Experts of a small language model.
Experts: 80 experts in each of 4 layers, 128 SwiGLU neurons an expert, 2 picks a token, a sigmoid router.
Training: a variant of Adam for the experts, 3163 steps.
Below are experts of layer 3 (counted from 0) of a mixture-of-experts language model. Rows are named gate (a neuron's input weights, with its number), up (a neuron's input weights, with its number), down (a neuron's output weights, with its number) and show model dimensions 0-95. Each number is 128 + 24 x the weight over its row's rms, rounded and kept within 0 to 255. Numbers have three digits each.
Before each expert's rows: "gets" lists some tokens that make up at least twice as much of what it gets as of all text; "raises" lists some tokens whose logits its average output raises strongly, later layers aside. This comes from a sample of Wikipedia text that the model never trained on. Tokens count by the router's weight.

# expert 69
gets: " |", "\"", "g", ";", ")", "k"
raises: "ots", "re", "y", "gr", "red", "ud"
gate0:126135152085158131108137152152082184139140125122130126152154144086112128123118145184133101157098097105156091129108099092095120101089102118129156136105133080138143095104093150208120102092140116154146186139118116172138096116106138093122104149140124106119157105167068154120121110106103151117
up0:135142179131111131102109128143157116153164167127096167096095126128132092165118143141167105131124100146120103104107117167160131122128124147102155135133112161100100121166160090097153169119148152136159142125130150121150123125132117126185137081152112156113123114124124099159128118125134119123
down0:160150058103152134134115146106112135154142175134121137120148134129147129157110163141124121160157117102146162162162143115155127177101116166112187148144127147158103101131117136138138193116137118104140126140084124132101127153108143097154144124122151109171144109155097097104170135136162097119
gate1:132117092128169172153149128126115107121103119117134101189102159098161105079095101094149131102120147130123147113106144117123131103144129119208137115133116137130142160114154130157158116195115084104173134154155094144178148136152119138138132125132097080130126141088108080141121147128104119113
up1:119085104121127165149125111118124103084094114138099136122108132126149130170105123105166171126143108096096132127132127103152156124168124155131109099136155153140090135109151129113162149191122103160120159146143120131147177147078100112106150089161124132147123103114120093118091124113144127108
down1:143152077101146099140145202131084140149111177106090115166111159115112135145143152133097149155126102112126158127121123120136106140112083167146147110115110098078169136141092099108123085133105108100130168127129130139092094078115112100148114142110127142101146066131119119092121132179122053152
gate2:144107095121135114093125128110122137110170129195109142144141106103148147142151086107118147092110116090135154114086133117119137144103156098133122123138106132138085134148148156156059090129126135143125133169148152150121138123108110124128142133141098113142108135097127132126133194166132109095
up2:098139097127119113116153124160148174118162155144111099146119167148144163114150127166136135114098158099118111135132110091094128154094116106136140177142099116126120155141138121109122123130132106153125113105128091142098164110132106066099155126153124130138112098154137142163172151110153092103
down2:133138124134105156162096145151103131127121129135143138134115159117096145136103171148127157102101151095170116113176153165129145146162135123131095147108169128176123100126123104135117107135086154120130104130146124144080126138161141112147158128162158122146119152171155096150162123174093164160

# expert 9
gets: ".", ",", ").", "\".", ".\"", " ."
raises: " ", " He", " In", " The", " This", "\""
gate0:135099088133120095138115085131161126111092110099104104144121112136142124099145109124129060116172158143162086160105110147114176137123148169133176144150144135161147140140137152112129147128052099057145125120156106139107125142114183133166141122101139096150152141119109129136074119133127159155
up0:120110112124129126135114177110130133123143133131148119152137160139131119087141154094140160175097124122100143128142098126167108150150103107123114112129085103102156115139097132100095111144143102182105117147120135162121098089138126143112100118123119141118106129091152121099121161106147083089
down0:123119142133162112142141165136107117185097152189103133143139118112147122191098067141113160096126125092150098104139110167096144154179145133116149107110127148140137130104155148140085149086120137122126138133118109131129141090145140136160121146124119178111124122157149100130140119147092169134
gate1:080158095125126127145111130117104130112110137096088099148109128144128085115148122110148122115133154121104122118141120121179152173131126161105103116145146133078107102134168091122121129132130147154136126103132139145150146084094094137155144109148071128182089133158142172113158091138150132100
up1:089125161139102158133099114114141150133117134136114144164120125140074122111170092139147139122116111149120125103130175108140094158123146096116129133190159162131138124166171131158132133122153156102202146127139121105100159118100102131160141134138124120168083148174125146112149143139150140134
down1:152128121127124138142151156116132140102106139164116108113133117105152139137160155128120117098104122080130147181122163153149120168115121114091188138106102101134123141134079116177111135132107112132121145088107094138103138143134180136122117140107167108140178148141095051091114103132101100142
gate2:145098156122148119177112121153143114137142133127125119129141113127109152143134119133131190095157137126115083151112143099142170136114142093181173135082136206155095151143121105135130117126159083090144137142141145157120122182136177091142102107126134134112106167126121129104133126164137146111
up2:162094129102141122178154061119143103158096105116136118126102140103136184142129125131153167110103133131104153156118144143115128141109149154164136130087145172134103142169121116133144142158126120081169125129121118154088123173160129146083095169159139139104140143157088090129089137131120128149
down2:121157133145085146128117098116158124088144117043113134094144097150137118068133242114130124122132156164128166153102121105122106115130091129131138142133158140133120126131109145085148114125099130136115125138142128125118123117143100154106112101107133097161134123119126171139147141105138126108

# expert 66
gets: " ", "–", "-", "/", "−", "+"
raises: "1", "2", "3", "7", "0", "4"
gate1:123119133119132081153130104142127108120129145123119107123115117138181136146114140113143161145090128083126120169106133120147124130091090126149109126097147126130127127137112154109118146132110151117136133109140102141158235127129089115131109122090116144141144124104142122143126112110131138148
up1:103094111131129140132136095167102147124120141142158119148132167133142155156111123069178128131132118081142086130124124081140110130094120149119156156151142133081185125132118107116112145147082069107156112117153092150119160091162136107137122084110129110132190137128166139159109105108113158129
down1:138159138132141108106134145114163121140115092125124184148129180110113170125122134116079152168174107162052139109130104148147133172085108124133138146135116137102148142151159105100123100115121115134083076109143156121108110115121197159145131106167143133113133173103121120168127166140087125120
gate2:146130110084132156106149054089113136111127106125140124112126109147166073146112131191172124124102148148140147104093141133116146134135154144137141123112104131108104134111139159144059141144134117120112136137128101153130164173118126132145147118129102110177105120163152151153090158099144127130
up2:115174118179101127137103189158141107142135104135065084136120133151120132110104131134092106133181114137133117106165106103111094120120126110101148125118140143136097137104114138108202124126123137156116121142111142093139137118071100145093098117127167154099149119103106119088158109152149134138
down2:095144105132128134130142144158129139113134094093092121106143140139115131117135089129172109135090159120138120157125110110154159100127102120087126160114158133099117109067124167147213123152113110115093134101100139099142147114165143162107130158177128125153126155141120127129140116137150153133
gate3:141128155150115086117122129112088129116128121132160130096141147106129153138147130133196123123156116148138143134114133141106104094137152123116114143094164109084200153120093113121106129165108160172123133126080104112119119115109143127129139135116103158143071143136132116097131154117096164122
up3:117125125117134125141162135138116110147115117154128142164124102146101087140145109101125102134131139094101109095098150156115135138096125147087130160143146148097130120119152152137074130128097139117107163135127123152081146131161084118142118080095156115149155119135164139176102151123079104190
down3:127162128172115162110169100112129153090135088157084167146125162125106106168134101127147113152130109098113071151122149135140122095110087136113108116156135129121086113129133143138120135139129111149098125064130131113127135149149079171140125152172132097156143133108154161169068127127103104103

# expert 70
gets: " ", " from", " (", " were", " at", " work"
raises: " her", " |", ":", ",", "ers"
gate0:127111102125093112129147114121123129150120079135119176171128133108131102149097110124154126112077136127115128136152157091141128185142132137088107091133146127091113149137138124150123118161114110093159110140123084148166162113081114117083150170125111150131090132144095102153137139150108105132
up0:140123165125121118122132146147124117146128112131108105135080120126145144100108107104153110128095155159139112111152153106146152114120105143106122135131112140172131103149086118134109119104102169088146078141136158139115130157149095127135129149140140117149129094145134136106134136170117144122
down0:165106136106145106132086100111108154110125105118138140158135078141133150120074170099166157071122153111152107141163145119155097133131115144112152134151110102102140129129100132152142148133112117107116103150143073112131150178120062123152124111116159162094159132143161095159096122092134144104
gate1:127153109116108119084186147110125130111123087133145143123140121151171122125146108130152119153162138147129150122094166150129128105102124081096109128135099081107070124100162129113095099114114179139126084121113147134177133135124124105143115128086139173153141142147142122151146105132143144139
up1:129091092098115128111137161129137141148179154160115142128126114167097149113167162130094117124150141099108163135165091131119138164129102131161185132105118138116155068127130128129129112124133116166127116103108127147117119125165102105119092141127157130120158122119145095154106107109104126146
down1:120132075153146114128140142114124136109163146129141132117133091121105164139143091115097111123166109124132152118091145093115138128090100149101102131119175094146098161166129110116145174141137126140127144136102099101137129162102157100126101141094100143139135139130116140084092118096123140145
gate2:106173108092132142146095106071126146116132129101110105124098150125095102111126126105150100136125133127123127103210097134145094128128112141107128140141148114141170166138127108132117142151088202121167082105143112185123114108148133137135124131159167153115121138106110116125129126131128148159
up2:128076138104110111112092140116119085085169105122168115100135085109118107113155130118101111087153106101054121127167111143131081116114115130123122193143146076157128115188141111158084132159110139107137132135091129115122111164137123133125137118099153157113114170172113155096074127092118132139
down2:114121158143122114124106200086117116142091133140127137149156116113132097085154147099141166113159109139100135118121150152132115135140132142151165125163121087137128164077131149096110092119168104152117109142184113131135129158117152138098143100079110126128141087147098129127097150152093107156

# expert 26
gets: "an", "ar", "al", "h", "am", "u"
raises: ",", " and", " F", "-F", " R"
gate0:119144157125119123115099114119108129138125154139155156127092109127165120117150155125169099108150104131118114116118106102125080139126130094192164114115133120093187150089145127109110157131146161149162121124094135129142137150139120126118041163109107129112164117095161083139134143138103066136
up0:126115146183141091120128117146139140147128150122145132151114102109121176098117130132147142126103143103145090155113180111127071132127130091099148117137147151114107171108149086124154121110102132147145088133143132142148123173113167127090123154103131141116137093126108132105107145119114138114
down0:117132146134126115145164146144116175124142117191130114160128127114091176110095075115136129148177080116195077157130161092175102128150097082116094106122108130139096104136128146155120149103164147105094109097095140130114161129138161129132104151157144157130147148120179127106152107116145169120
gate1:124109098127092128163102106103184131121131102145110113136137101146130104113109121124102118102108117117107108128143148082143119108138150148122109122144160135130143128081086155111115130142154109128165198132144126140159094151083160102130104163119123141145124100171098127090126113156124091086
up1:147108134122101156128153127127132115140114115099096118130118167150137093121102131103117084123136165085167101146107105150151124129128157172124073111163148150130113140137159156143146127146162088099119120149151138119102096164162081131126113131123133145162124128096124141110108146131152076148
down1:073122130173128164108157135128120148166132118120105135144143106180113123093094074083131113132110153108171081163094177120141114105134130158096165102144106121134134131126118144116079135129176105141105158115152136168125123161129121137116137183172138110115159116151104133124125120145134130113
gate2:138142099183104133067143161122096150109154121128107162157109124098122138141112123159133119107098102154135094140163135125131104144118149150124117104142119155130132168120107070161178077111105135118201183152111140112131137175117152143115180135112125109180122100120127141132128145150094078112
up2:181166132138126123113110088126081131152152119123123138118108143142118114093220154146151130157177084157164122111115094144108113119099148138124103119103132124108142132130131126122097145163125129089146144111132172135124148144154118122133108118129144142166114127151144133117102172150172048151
down2:106155144179096078101121179136105122113133139203129152149115088092128112087141098113119156140129140146166124142152151143112136144157126109104132134138072144140124127120130103084116156148150162123147132122140180110119110150138114087125076125140168137133147146116170090118143191147114101172

# expert 79
gets: " May", " August", " January", " September", " October", " March"
raises: " ", "–", " -"
gate0:127134123151106098118061115134093113099138107103115129121103078132079116118105116085147154084124110137151134137138147166178128127111176167145108155165181149106101156163129139108138132160120168140120171122080150122117136098154141142104140090152115182108141178140131124126138118150111114142
up0:101102086134132130121156098112183102112141103125136093135177164169148121133135148171124136152156124093143164130113115093127096142179102132098128127137102118117145141168118138133142132157146094131157113146149088116153170148114103098129139130128149111151083134118106145114128132096143118134
down0:119114126142183163148093119099130141119096143104121175109147111123146177132109141167121079142158149087153105121107144103121133183140141098135125161126130132128171113141132132136114097136107103166136137146137105155139140136056125142120118158127100145120146134133139133123099109118115159189
gate1:092133142172128113146109130165134153155103112140157151112081141158149141130117092165117145116095143117127134109105110123168150145133134153160135140134107103096121140141146106125148139122155110111139121098120139144120120127129120155089133110104088110110111138185105133113098088107132129166
up1:103158089155080150126091098135123104127140094161186154097124152093083134121128111127133069145094155124113115108137156121083129101095166138154139144134198141146121110155143097135146102130147110117157129089135088139120116137131207137137139116184121142105148132128132108183095115124151152125
down1:126125101107198130132123160115124096147125140081147148154139087131122145107142114148130100085123112149141126152131129115097097120145150128156119137090092121130124119134140084120123114108092104171133145149149104122163162136101141171114132161103113182120114119128148128158142096139133117048
gate2:141090091085171118129137094124148158152157110165114146153076166145147089151171091124147163134114099124128160125102109104105147158109153148085138113138166126178128159178142142118092117130118130114098148149103113148134147159127127069138133148139083158141119148118144151142134141111127122124
up2:167135151071187145150103149134096151136098142062132127140158176130115130131126124130170110129162094109166161119128145138131139154114132133132111111120142112158100108131123168139117132102109131119093102122128127099097186130104097143116172123154115133136085158108128135168136126150144136117
down2:117116140123132129093139144113103110152114116115116127089107116143102122097133148184134114096130125095092126157158133164112138146166117153136122139114078123115141159134125123054115163127125121111118126109141111103146153171146113118153143148141084095116160142099150101106181108169163146139

# expert 61
gets: "10", "11", "12", "13", "15", "16"
raises: "s", "5", "1", "0", "6", "7"
gate1:135130126152063160132113159151128137138145159128074137113113118159098130132159130076129160128157122080135150140108173094150160118141111144082156121154116117142147136139140092132115120117119114099104169194124138109138150129144121110122126111133142172131141106170155155131198144148112123104
up1:088142123112122106126113139166120120101147150108166119137120159105143138128111123123127113108139143121090105092151140129150135127100171108153158138099185113089169109190122194128129116136123114123141133081112145150112133112109155118106118110142131187114091140161163159121132111143149143151
down1:106097125150102102100105145108148136108136118126163147170122159116097128127153107127111110206132123140159143146106110171151147097168121127124107120097119113139133130151131117119064078128082154109160119147142120126126086141142155162106123129157134133155119144128161153144107119095106134174
gate2:126102127124154094119155126173167108130172129139083097161152133159133157149155154146119106119128118117151121108111143128134118116150101119092147116106115147084121146108156140104145138113138102116119136120103161157126096093136155165144111118108143089130177136107180120120108119126126123172
up2:107085143107130157122117096153137136138104139184143134123093166097147160138142123123169160145156100085117144154103129142092172119174140147127127151115151139154069142135148120145095114125115114116112081169100112144119099156162121118118164123116107100132158109119138086141123146191125118126
down2:076162150139120165154170115120096115169093147162163145166098127125147138118149131159113127154120104144068132111161143135121142113153110084112146155114143180170131147101134102136133129125137090095150098131103120120128149105131127083137153167135116104117112154150157097137134154151142154129
gate3:126118133093145116146111117144139150144198120110131122086133099154130136103127165119150132107109118161138139125146088146127110126103138143154115136115098127149094111127130137125166123114119169119118162087108140119140109116132144149113107164165109097129124157123109114102101111102171121108
up3:091123141147135122141120121116106184137148123123156104167107114166142151093110139091157150128173140119121116156163127179153103117118180132157118106150113148088163100157136143119102136164124100121132125119145094148145191124101113119104125158129111129107078167134090074137116114127149109111
down3:152108138154093128171124125100163124103111164143104157154119104136172125135100124158115130105150129112103120100135168122136133156151133120136141146149194124115125080133126164149117162124140126129154126133142147124143143120129088112152171084072160164105151105129132106136129070145139138137

# expert 10
gets: " the", " The", "The", " its", " their", " this"
raises: " same", " latter", " last"
gate0:109129154137092119138130137101121162114146125118136131120149136129135124147149122149111112183151128136148176135080074136128102157128135120188164134138133114112098128116110144059089146047127112122123108115101142102146134104153192110115134122104127125119121141132106115141129125105100107109
up0:125096119106123127104124096143104130122101124120125182119107113095149109114121126150146136081129144109123110100155172124137125099163155108128127148135090159165151111133175119201132085135128127108151160105143140108209123177149139136122101134141146099122170126133083105130120103122181160126
down0:124109153139122167141116142127147119139094155191136098130124121107146168152121121134122126127136070157136160135130107142098158105162113121128114129085125090160104079174153118104161135129129073118156157155090128142147110128156116101123094133137103096091110091153091085126138123062149183123
gate1:112138107135121150115140111127110170098152139121180152104102113105132197120129127153140138143137122129116089122154161140131110154112167143133079143132084147130185126165144113151097149116117180094109105092142124139125142130113135136123126144144115105141201152124129079101105084130173161114
up1:101121122117144118125124098113156117186169125114124127132158142138136129156107121115148145135123112121117136170150101139127103105095116126148152119131128137117101144099122158141165116105159140166136166129122084123154124096120127146144127129127153158146117137144190124125121139112185101145
down1:136125102106091126112084084116182140119121118109126129122185144202118131145148133137153111204117115129147126129108128097156132175175128124168104142112189163147109102140110130142126085144148098165137141131154131133113117160116125118111117133114164124128134122131144129145123133142153133160
gate2:079167098121160109110121142118119123146139105115122103125093151137097161126132124146122120103108122103127149110121160114111094096113120111168139150124177133165127159136142160134191081083132141111156142094152128120112117114103122104155144111114109120108123147151109142120086170116097115159
up2:099149149105118147116141109112123136145141123075088117109068173120115137129111156096113098150133109095112108135122113128128096144153083116166138155132149150133128167154118120132127090057136135093145161099166129123121134147121090141165124138132129094112116158140145139097100179084091113158
down2:143123154137063144143121100119157118147127161131104140050149114166127142123113218128113074132127180137085156171171138129108150152161135149145130129137128134117109110129103111131087124116123158131117135118154110146161147119127115111132114165133158132144123145093103085146161099160118126142

# expert 8
gets: "19", "18", "20", "17", "l", "v"
raises: "98", "97", "89", "96", "99", "90"
gate0:124081100173107131125107147173143164112108132152173159133103118110112128116115110136122111164158117104111143157147153105148126126106141142093141131145120147125158124119100168147102136175132150124083113132074114140149157117130149115137157126173155150137104154155160154134131125126120148124
up0:175125102122116125119109108093095143158121133115114099132138087167114128137133137107105104161134176106130128110164138120127113143143132132147098116177107148136150155148144124078175115109125153119158090078120118122128126142169121150113111113165090126125081094136096159107085101135122129113
down0:098155147122123149139139097138112113144124139132149098084140142101116137178104092133131121133086108155174114143128141128119141181156166139117157143097148162133124135131118159126110091095159124143119155160123171135124128126086189104139120105081144131151143128133108140105144127177123153144
gate1:112122158122114170135092089151139185119139129136149137109103111129152102093111136173153112122106136113122131159117127153112112117130166161120135124148127136121143117176114156164182123128152129112147127163083169108117164166141132095107112141117123107115134155145140141090150162135157115127
up1:138121105102086123119146160103149060155121139107123115116138148121106106147134154105143122135124121136138126132146150111154131116126089124116145132121124120174092138150139130099104143134168077126092137141153098116132111126110140117166149129141135167103101100124099128135117119174101123079
down1:133138140135096138106102112117137135103153149145118102182131115114119136169139112153140148187123128131157131145154097096166143133179126063086115136111112106122153126129114135129082117103131123162159074169122139103104135142081147186128097165136148132111140130136140130069112147150138163116
gate2:136166161075132159115119135135144133115076131114139149106144141141140101126100146135176139127152127144125109071156120146151072096135212129100130102154112133160093091133136149160117158131130139136102152153134152104134128130081127094131108130124130161149135108105113167114080107117128115116
up2:153152096095188113119095142116166102126146120127167132145103159155138159110143126128114096144127125169122147123157128137119129112139122107140162113112107101119119131096154141129082129164108173110116106103144124139146117118129156100129143116122088126088141131116130131145131131139109130100
down2:099094129162140081165105115104087185134111143125115114103150127113142120143132082106135108125115141126149123133155126145146144102135119160158133162121096145129107138132121112145177096137156100136165135135138121160101098136146143139104134112180162093176164133115119110136117125106144144106

# expert 13
gets: "or", "it", "in", "ad", "ar", "at"
raises: " ", ",", "\n", ";", " in", "-"
gate0:111130082160116142099118149064126137183133114103131104149117106136089103101132115135162095133121119137131103124096155143138095149164152129108158100116098169146115111137125147145100163151112145117146113167134128149045123117107141155084132122115145150115115118087157135143096121131123157149
up0:131175138137138106133126154129115165136116147133161123160156111151115157120130105153073176122132143140168121130117131156108160125101097137131131119162128107141139131157123101141123137106151119088117085119100088124121148080092146124145139094113148109070145141135070154098138159107141132085
down0:088118134103125119098098092116155125115139119112140128097105151160135158103132176097125130092156140089156118116120148114142124124127099122099138118143139115117148149095145087117147104106143127106140135147136156124116142070163139135104165119127101103121110058129148153104118179118138145109
gate1:112150154144179134108117146148152166140153156131134140127091142117133149154132118075124091150128127103148140100120169118103115135174144133132090187118117153124082094122121132156147128125097169122119103113137170127154105142164128164099162118117127160118147174095151126151139162168146145125
up1:134152179131104170105113107091113123132189123122166096127091108156158119121152145123181117156098133084139118108126131133101098137126126159098093156106108149102110140093102105103137142166153158145115131083127124141136126108134098165115119128135142176096105190154125126147114159070150121138
down1:127154147104163145186134122138129085131071118115096144139140123080105132166119173098167142084140129110112111119095074091152108180160112111155140115156125109125131147125107122139120103125157071101126122126124124132116097124111100150130132191121148164131126088176117106116102097094102110051
gate2:121134068102183129176132153105141101135127102105104087145117116147141129132116119096149116144127134139121146132127153124134082136137147142110144112125204151119221122100127127103118127120144157170133156106116137155115165157110162150123118128105110138143109140130132095114100151133174135169
up2:098141133138095124122130134081137134102122128153110098163138121097118130116079094137151135154145166110131090131130113144122087142145105150167095127187084102148158111157121096151143095149091117117135097141138143116166113134133070102147127137121144149159113112094157147091095149142090082134
down2:153136107118129109135135119148160120085118124102104119143116153150109109139162096107161114136092138103159193133121153147126152145140197120141126121129073133117087073118126131120162170107143128110153124115135114162095149160117116123119116124141130181122154150106086103129149119103124170147

# expert 20
gets: " (", ";", " /", "_{", " $", "^{"
raises: "c", "from", "19", "75", "20", "Note"
gate0:113147137111110107119149138089140165112124124137142132129169130078147140121143125150136137130116116110102075114116124108123133097143137126117162111095138097190126126128111159151151159139203091142150076128164145163148084116115108152148115111122124177140137119111139095135167178149118138134
up0:168127095095128128133090148129102149127136107099093142180115098140089163103122168159125140126121103146125141153128115131123147112110088119078103116128100141114140108124159133099122092153205114132144134117191134114085126120132100119175138143137119139091146134115129088123137080111055126151
down0:125123123155134127082151123129167105087097099083158132125112106144155133140152163100170146151095092138138081084119090133136165128079117091130084097143144128053136127103147152131102133161099147062156167136126154122127109095098126090123159148131101145119138106146085158126136144153120110092
gate1:104137174162122098079116153136108164097127137152117104174115118145076122128089110096104149120143116110144136112127128101078120103081155131144141114096140127136104127124095149140143093184157100113159137112151106147084147112119163102144121141105133147114131131154147097132101141137084103151
up1:140199109098117141123155122107127150143108149133126087152140106154134113133113134156078096146138129140082145157135120131157100092096120142175159169116115092129084102148140118118147162140156154143145101121111103124137113105128137138106111132092141116132140141160160126133149125116132121128
down1:128102139088133136072106110161132154154100172144097143149125135165131158088152146132117142127114137133132145128137120119138132131119114157144150123143130137098195136120120192136112137110151128118120139133184168098078122161175112109077155129147127140140139078161161148116110051089120165091
gate2:126135153106121137113070105176138147105115132172082082126107110127135105121108116125168145128131152142157123179140135120130127102127157136110125122120141131149147135124123172122075104135145139098128186111129139100132140123150152119127144123088120146125101163159087156131095105159099133139
up2:138079155120152105152136177158145116130142086122081098092106177130138127106075144170101108125104134127160127131114100132116097132116115146164133129143155133103086109090116070128107123132126124125099154130097128100120133096108157131149148154141125156109123148109122129148089141126102091148
down2:108126074130112146120168129137126117150093126073121142182101127147119133130117190139150142155144126126081075148143129099161146077104112142154149128110139096112148121125103155176118144136104108138128131114145113156108123117174163153135122095119125142139118116125088176114098142104162125120

# expert 12
gets: "s", "ers", "es", "ations", " years", "ions"
raises: " of", ",", "'", " in", " as", " are"
gate0:111120126075144137065089112090123150070181122146115142087125141117156107100107139163145124109133131120163146122129093124073075134113147122134155176182132098126157157151128145162120124149129161129123127146145157137141106152110104107151145100115120098106138146123145140144136141170127117205
up0:134147092131146140138088151127171115110134121161132152123103125153073132080158116117190109164124125123163155168116120121110143128153132135165175115122151114119130091087143122140140119133081140126080150123138136129116129109079116097145096079082120144119134154117108129165112151140129106208
down0:101110087164121143166171132151107140099148136128125132120140136110154110144107071148109119134163150112134097099138153154131139087110138098083103105109112113145104102145139141124105135110151160131164152112119167096117137131106095124128093171153127142132148110144130091066111103138104171098
gate1:111137132112121107144154119113169131112135089079138089135138112146101135130132125092127119135109131092112110136099143138169155122118172119099119118112126177150131107085117158091135080125155137108092152107134135125126170131131113168086124153170160116126115119101122154104112101137146084108
up1:143126147108110118111154138114118111130140121101147085158108116099132136155135127092157151152150083124095138145125096140148128127162110095141168158136086136133122097176145120145134127179130142077148111121105106111142146127156137124114122180156170135124116113144113132132086142111166139116
down1:138144136126171096127175136173123113145123098099155156169121144130097160142139076158130124108122084125139126105121151118139148086096139128174118127191116168093141120173121105120139110140141125124103117093117149091116139078138123142136163139105134118157140140136085178164137157144142103086
gate2:118141156140121144163142132098114106133119119127098200125116128159118118132128114161139113095116152127115120065116123117114087099117126142120126152144141113108154113104168096103106176123161150079119090074112127103166143135083161130186150084150058148117130151105105145136145149139166107142
up2:099138093114129134136127157129107122148131157155162130113167140102123071118108121141169084130170135140137108157094114151134125125105136142097126102101118113149134083101111142124142162133123144163075144119121138124122161111106115113079089146148098153154150122120155113131104155170166125154
down2:106086115152113134140156069133143121159153130112181143136114106135155151121103074121138152151117091172091129117167142127115161153139110177141107123128136127093129143137132124112089133138165147097173127148171141109151155167101111173121153101123163120146100136139159084106117121125089105096

# expert 34
gets: " and", " or", " &", "/", " but", " et"
raises: " others", " other", " their"
gate0:115101141115127099099170097095122124110183100121158156126177136103128124141154138137144123161130105108123137117132095130133134143148156122109098153113113129102128083113144111147131075118118162160126101120148159111164142134141112088151095141112109127139125159145151086179111177118131117152
up0:109127103085107118144160110104137135108124085114087120119083166100102095108134134118097141143094107104079161143134142133127144140092100123136128131134138125110104122128142133145131117093131137153147153108109155143098076146121147056121095141143105148125138166131106160074118160099115176134
down0:125114163167149143114095127125134142118145174100139146145132153110117100141155171201172115105110122161138126110127094155137173135184121137107154100164136110118129135103096121141133111114182118074124080135106111139168105128125119123155158147098125125147151106150107156175135112142123100157
gate1:108197137157100156160165131134101134133135091138201153120136154165127079173128125153146142136062123123130142161102127139124085120128134094153143110126141131125112103150111121132126165146123188128168118133107144134150132134119105123094131137115151133126147088137154112197090133113140095126
up1:176118152127166124100124124149100107093132135123085140110175118113136115118153154120100142148149096131127137109139121126104144163130128133091122130173163116120118145121124145157118148106131131166096130128150185119114114120121117134159151120116126093121082147127173173095162167144156116103
down1:131121113119178129135133131158139115084127122122142165168078132147157107081097118098110144137137118123105133143137075126149134113112133151103155160126109138168094182118167135126108097090100137087124152111126133096115127087127109093129138178105111149156143141125132165115107160165065116120
gate2:152108103121154126136143157130121142128128150136119105158123129058134090091097105126131135094162123123097138103105139117158090108160160112109115146146107135092133103160108130103095184097128127094195132168128095155179141119146166128132179150115112092142110089100132096125146121150111102139
up2:128097159107075102150171141146151144162125101106161181142095099119098132126140159109124133143076128152092143130126105129139144150110127114108106118110148101153103122107121103091119130112177119124089139164126076106145066136134128138106154134137137130105119140142147152114126108132143130132
down2:126121167097148147106158155122127101165159066088134139103152133137175178109148146102135142100147151146106094109115117136123121109096115098108125143094167112118091128116153123099163144169144094140107079134119129171113120108148135145145145079110097114121118119120128105080150114107120135126